config.toml
n_layer = 13
d_model = 160
n_experts = 192
experts_per_token = 4
d_expert = 32
d_shared_expert = 0
activation = "swiglu"
moe_layers = [0, 1, 2, 3, 4, 5, 6, 7, 8, 9, 10, 11, 12]
router_score = "softmax"
normalize_top_k = true
routed_scale = 2.5
balance_loss = 0.00215
balance_bias = false
router_logit_norm = 1.0
init_std_router = 0.0127
lr_router = 0.000708
n_head = 5
n_kv_head = 1
head_dim = 32
vocab_size = 4096
norm = "rmsnorm"
norm_place = "pre"
norm_eps = 1e-06
positions = "rope"
rope_base = 2340.0
rope_fraction = 1.0
qk_norm = false
attn_scale = 0.177
tie_embeddings = false
parallel_block = false
init = "uniform"
init_std_qkv = 0.0384
init_std_o = 0.00754
init_std_up = 0.0384
init_std_down = 0.00688
optimizer = "adamw"
lr = 0.00209
beta1 = 0.95
beta2 = 0.95
weight_decay = 0.09
lr_head = 0.0134
grad_clip = 1.0
warmup_steps = 249
schedule = "wsd"
decay_fraction = 0.612
decay_shape = "linear"
final_lr_fraction = 0.05
batch_tokens = 131072
seq_len = 1024
doc_mask = true
train_tokens = 767900000
steps = 5859
dataset = "wikipedia_en"
Below are experts of layer 7 (counted from 0) of a mixture-of-experts language model. Rows are named router (the router's row for the expert), gate (a neuron's input weights, with its number), up (a neuron's input weights, with its number) and show model dimensions 0-159. Each number is 200 + 40 x the weight over its row's rms, rounded and kept within 0 to 999.
Before each expert's rows: "comes after" lists some tokens at least twice as common just before its tokens as in all text. This comes from a sample of Wikipedia text that the model never trained on. Tokens count by the router's weight.

# expert 125
comes after: " of", " in", " to", " at", ".", " on"
router,203,143,211,165,224,191,202,229,159,238,249,229,199,180,133,183,212,168,182,197,213,175,184,174,239,284,123,144,134,141,143,217,207,170,175,205,131,185,235,186,222,168,266,123,231,150,211,194,294,283,177,194,208,195,191,270,222,169,211,239,204,188,212,213,213,170,199,215,196,142,185,75,217,185,220,249,183,215,193,204,176,217,176,200,325,179,260,189,143,236,257,223,266,237,181,217,248,262,208,227,257,173,215,187,170,178,226,242,211,275,277,175,136,115,241,156,246,168,234,213,139,183,191,199,196,205,211,181,128,222,158,144,206,198,221,219,120,214,230,204,221,221,196,152,280,200,268,236,241,231,231,190,225,244,163,208,182,164,166,231
gate0,315,210,230,174,247,165,179,195,246,214,219,185,194,204,201,120,219,199,197,196,223,222,173,166,179,217,180,201,209,224,218,167,194,314,196,77,167,194,190,217,222,185,179,157,238,232,175,150,257,189,184,270,234,240,273,176,205,166,145,188,160,218,242,226,86,145,228,232,211,205,177,170,137,186,193,218,239,163,224,239,209,161,199,143,244,229,177,240,305,208,236,141,204,191,220,204,180,220,179,227,172,129,231,139,176,230,204,163,221,197,169,244,191,160,207,226,205,79,272,206,187,201,215,248,199,249,207,237,237,227,128,135,150,234,201,212,265,298,260,231,184,173,280,144,202,160,174,215,212,210,227,196,262,216,217,183,162,221,195,190
up0,260,216,174,173,255,198,165,239,259,248,210,205,154,201,181,141,282,170,282,198,227,213,212,174,198,286,180,188,190,134,235,143,240,249,192,63,169,237,240,202,171,141,188,163,158,207,152,158,249,227,180,235,229,161,211,194,223,184,148,190,145,243,293,212,100,158,215,225,205,168,159,162,166,173,206,213,235,171,241,224,220,225,209,155,218,164,207,193,263,200,173,190,204,233,227,229,183,209,182,185,156,115,266,137,213,236,200,194,245,216,192,234,197,186,177,188,285,124,211,221,136,139,208,285,156,211,181,242,178,211,173,163,199,233,227,251,258,211,202,268,164,213,285,169,271,177,208,210,224,240,185,204,263,191,201,194,186,146,144,165

# expert 108
comes after: "\n", " |\n", ")\n", ";\n", ".\n", " information"
router,201,237,164,174,171,170,190,183,164,212,228,203,199,237,225,204,194,234,197,226,255,136,234,158,178,282,129,152,128,228,240,173,245,214,225,164,208,218,254,215,227,253,195,174,188,254,182,180,213,168,190,282,221,158,168,127,291,255,198,196,160,264,179,206,204,156,209,165,185,216,203,260,233,242,186,214,209,172,177,224,154,139,258,202,224,237,210,186,163,288,202,194,218,161,143,192,233,177,240,147,218,227,143,170,221,221,219,252,236,181,259,119,287,135,217,111,266,202,184,121,160,86,213,185,226,146,158,238,212,115,167,281,216,232,176,250,205,151,154,228,230,271,209,224,214,228,209,219,245,187,181,151,188,202,239,153,219,244,217,185
gate0,303,208,218,148,242,190,220,233,139,237,208,215,228,156,191,155,207,112,271,195,229,177,205,169,171,186,163,163,214,213,196,240,192,217,187,194,223,268,198,181,219,131,218,181,203,171,216,249,201,195,139,207,186,199,175,164,191,185,246,215,187,145,188,204,191,155,263,255,176,155,178,253,250,232,90,194,263,202,190,176,181,268,212,265,148,255,261,169,148,166,201,86,345,185,169,276,171,158,224,168,186,223,171,146,171,201,133,247,153,201,225,193,175,216,200,203,213,179,191,180,208,263,194,180,208,270,187,218,169,228,260,187,198,180,161,241,173,211,200,165,176,215,250,180,153,227,177,133,160,221,146,171,241,190,152,160,205,229,287,278
up0,216,159,178,160,283,136,203,232,225,232,247,199,226,181,197,213,156,192,134,183,153,174,186,195,275,199,140,140,201,210,177,108,221,134,169,185,156,203,228,78,209,182,213,230,132,261,164,148,210,184,110,203,224,139,196,215,191,162,163,157,201,196,161,197,118,235,168,206,216,186,170,204,234,243,257,227,222,218,146,136,220,222,184,278,160,165,183,197,169,178,227,209,284,152,192,194,215,144,182,195,164,210,192,135,196,200,253,169,162,199,199,227,191,234,228,166,203,248,166,242,201,203,172,204,132,199,195,274,134,191,122,219,165,212,173,274,209,188,285,168,254,266,158,166,222,199,213,219,299,139,228,216,233,230,140,140,239,237,210,190

# expert 17
comes after: " |\n", "\n", " in", "1", " |\n\n", "0"
router,179,182,254,188,184,221,155,195,146,240,199,215,107,215,137,140,164,198,234,244,195,241,159,148,257,196,190,173,243,213,205,163,185,177,158,143,200,287,226,261,160,176,210,214,234,257,190,145,224,181,145,218,229,167,179,224,237,204,285,206,244,281,221,213,287,258,177,232,219,158,178,177,171,268,201,170,198,192,223,213,218,196,215,209,202,224,274,195,186,288,215,185,86,269,235,215,199,230,231,253,262,234,194,185,245,237,232,240,209,212,206,254,157,193,168,147,235,227,174,182,143,174,206,157,199,297,259,228,235,164,191,150,248,170,193,154,260,230,239,231,205,223,210,193,132,171,158,263,129,207,225,122,235,256,205,224,209,267,185,153
gate0,185,210,178,216,213,167,211,221,187,191,197,187,203,195,179,180,177,230,155,122,234,208,213,205,205,228,193,285,197,189,143,171,214,109,191,211,181,168,204,213,166,161,172,214,172,179,210,170,162,158,168,206,164,188,176,197,118,111,254,164,136,190,219,215,192,267,239,226,193,168,124,202,210,166,199,237,213,173,221,214,230,177,183,188,197,219,141,153,122,157,183,204,198,241,114,173,231,108,231,253,172,143,176,216,204,221,198,178,218,173,219,145,223,294,206,251,251,198,187,232,283,154,174,256,247,128,252,254,176,202,296,148,201,230,247,170,220,247,183,170,270,103,235,237,171,116,189,129,205,209,147,198,102,129,221,146,215,240,211,175
up0,194,141,183,207,193,231,196,187,179,236,166,168,229,178,138,185,171,178,182,125,262,234,209,207,186,250,193,266,198,231,180,159,247,172,217,271,187,221,251,191,171,129,135,226,267,145,190,194,251,186,131,177,179,192,146,220,169,160,225,260,185,235,218,239,261,226,243,205,176,187,172,165,217,192,176,194,210,171,203,235,205,267,223,239,128,208,230,218,158,154,179,240,178,268,115,195,195,168,299,215,217,154,156,203,160,299,217,303,240,208,211,220,141,225,196,221,223,125,178,230,256,218,209,227,244,175,242,274,145,225,205,127,218,240,200,170,234,198,180,255,244,131,192,276,179,144,230,229,185,198,180,160,94,147,194,141,195,240,246,206

# expert 55
comes after: ")", " ", "0", "°W", "1", " at"
router,246,179,241,155,192,193,210,200,143,249,249,202,242,169,194,211,166,263,260,262,224,205,142,158,243,160,243,136,188,265,142,150,219,189,169,217,123,232,222,110,201,208,173,227,261,210,112,284,149,230,136,189,240,174,212,203,210,174,219,261,158,213,216,212,192,227,230,237,207,200,226,207,205,247,156,234,241,223,254,159,158,212,209,289,203,235,242,263,172,195,258,191,187,222,214,188,204,216,223,187,230,158,191,189,222,251,211,190,153,250,128,236,200,147,186,254,167,220,170,165,253,211,213,271,162,217,226,164,240,122,161,257,182,310,166,165,206,143,213,164,157,275,221,244,220,133,149,257,218,209,204,140,249,257,208,266,235,196,175,197
gate0,216,166,192,174,204,176,310,82,215,194,162,125,205,229,219,218,200,234,244,203,153,206,137,194,216,235,198,155,237,261,179,178,203,173,191,259,204,225,199,277,165,251,177,230,181,122,184,210,209,184,262,175,184,251,177,209,236,186,229,190,222,203,167,168,157,142,117,201,218,291,233,245,201,247,192,125,170,216,176,232,169,208,244,254,179,301,245,171,180,198,161,171,172,230,191,151,186,154,225,217,182,222,227,170,231,201,239,205,153,165,226,204,110,163,252,263,171,112,149,271,197,195,207,227,198,179,275,175,180,175,216,223,208,254,124,209,216,218,196,204,189,292,189,223,203,134,190,337,221,181,195,191,179,201,220,191,148,224,207,163
up0,188,208,215,223,224,242,254,155,160,147,189,206,198,255,213,172,238,273,244,173,169,161,60,193,214,180,198,159,177,241,259,171,201,120,189,223,209,234,165,253,198,210,220,193,115,205,184,151,202,219,256,166,227,290,224,171,310,164,273,97,135,220,205,162,193,141,211,185,169,242,212,225,216,215,194,174,196,215,232,230,161,225,205,200,148,262,205,153,148,238,204,89,184,228,187,248,196,178,204,192,201,259,201,229,203,136,214,230,165,183,211,202,169,198,181,223,226,170,129,230,235,185,266,269,189,162,237,156,197,174,172,182,244,185,165,170,261,216,201,170,149,195,138,159,212,202,146,301,165,181,163,177,271,196,200,252,216,196,260,211

# expert 80
comes after: ".", " (", ":", "-", "°", "}"
router,175,198,191,143,203,125,180,185,251,220,258,186,143,292,268,183,170,165,261,207,243,141,174,209,131,261,178,177,148,197,237,202,225,163,329,198,212,254,243,204,198,171,229,192,175,214,160,212,169,265,198,206,217,198,227,128,281,176,174,202,162,240,229,148,167,188,216,178,194,206,241,257,197,188,198,264,235,259,212,203,214,153,222,236,251,269,182,138,209,201,150,136,277,181,200,221,236,172,189,176,161,238,255,238,112,187,202,184,222,216,249,158,223,205,228,221,268,191,213,230,96,121,250,259,189,229,249,156,163,169,195,178,159,184,190,251,157,141,139,252,248,182,228,164,199,223,220,197,138,246,144,164,222,201,220,186,221,208,239,174
gate0,230,192,204,216,202,242,220,255,148,168,178,137,184,224,110,162,251,157,255,216,186,205,173,210,227,219,170,155,140,129,251,201,218,240,248,234,226,125,150,171,197,175,302,166,221,222,230,218,260,212,238,179,176,208,216,161,172,197,155,192,164,232,213,263,219,180,194,264,154,145,144,160,208,187,187,229,219,228,207,191,187,141,174,225,156,205,165,123,249,131,164,178,198,129,145,201,149,93,196,171,170,187,269,259,171,199,199,189,139,187,76,234,194,268,275,193,191,126,213,223,193,187,200,178,223,242,191,239,164,198,228,199,236,190,185,182,190,163,196,210,186,135,176,210,171,152,234,144,155,164,234,190,216,209,192,165,72,140,181,214
up0,146,234,164,166,104,248,153,189,200,184,242,171,269,169,240,169,258,239,121,175,182,144,188,199,137,178,217,247,232,209,239,185,193,182,106,162,163,136,182,160,156,268,189,227,183,219,223,224,184,168,142,134,237,253,264,215,195,198,181,258,207,167,153,171,109,230,184,90,218,224,182,211,147,266,209,175,174,123,148,201,209,221,155,196,228,133,286,222,200,192,223,214,167,137,191,166,190,233,169,230,180,260,187,241,212,178,293,185,226,185,227,228,160,192,202,164,203,176,191,160,254,103,171,249,232,177,262,209,230,225,134,193,236,208,227,212,166,255,188,162,220,190,168,262,182,152,207,190,231,233,200,176,266,232,207,235,214,130,187,193

# expert 116
comes after: " R", ".", "R", " r", " P", " N"
router,180,143,266,200,136,232,130,152,202,203,294,247,158,208,115,235,213,245,248,229,222,206,194,185,165,257,277,184,161,143,151,175,189,180,188,180,232,208,185,143,173,229,180,220,223,205,182,243,176,237,198,240,228,133,189,137,280,191,175,220,195,256,269,165,227,219,177,220,159,139,126,253,183,190,251,254,292,237,206,225,209,223,149,189,186,198,246,149,236,192,193,206,251,162,250,194,190,247,210,169,233,149,190,218,123,202,166,152,253,247,109,147,302,195,245,205,278,159,198,213,234,230,97,159,190,166,176,159,251,220,251,238,186,207,217,225,171,180,196,197,204,205,237,155,236,218,243,226,205,238,194,178,208,166,238,195,278,233,195,229
gate0,206,221,172,156,225,195,132,144,155,215,228,215,258,127,206,163,218,171,283,190,180,60,211,143,155,157,228,169,135,196,197,190,200,202,174,231,265,170,234,216,181,201,271,228,229,204,215,214,145,141,191,268,190,208,149,214,220,229,167,174,237,240,171,160,207,168,225,149,158,165,133,293,168,115,122,195,158,266,157,219,190,105,225,145,225,220,160,235,214,220,206,194,279,179,204,174,198,268,167,103,246,178,196,168,179,227,179,183,155,183,233,197,175,192,184,193,282,211,162,195,190,231,187,210,149,224,231,114,152,221,224,239,190,261,242,226,214,215,184,167,201,127,131,226,199,200,224,243,200,248,196,213,202,173,253,180,229,264,192,189
up0,200,242,207,160,281,209,179,223,224,209,186,209,196,126,218,197,212,218,187,165,160,161,185,196,240,128,230,240,228,186,163,242,178,260,212,253,176,191,154,231,195,202,243,257,215,265,173,127,207,229,220,202,266,129,219,206,212,283,145,220,190,170,159,169,216,253,265,152,165,195,227,277,198,178,208,197,174,150,171,126,216,138,220,126,252,184,141,184,182,167,205,145,171,168,173,193,210,168,107,175,271,210,162,166,181,254,190,233,150,181,207,188,265,204,262,203,263,217,202,228,240,162,259,212,182,189,249,223,175,205,223,193,249,207,208,141,111,159,187,141,158,126,192,259,278,127,185,199,167,193,159,207,210,115,158,136,244,172,256,150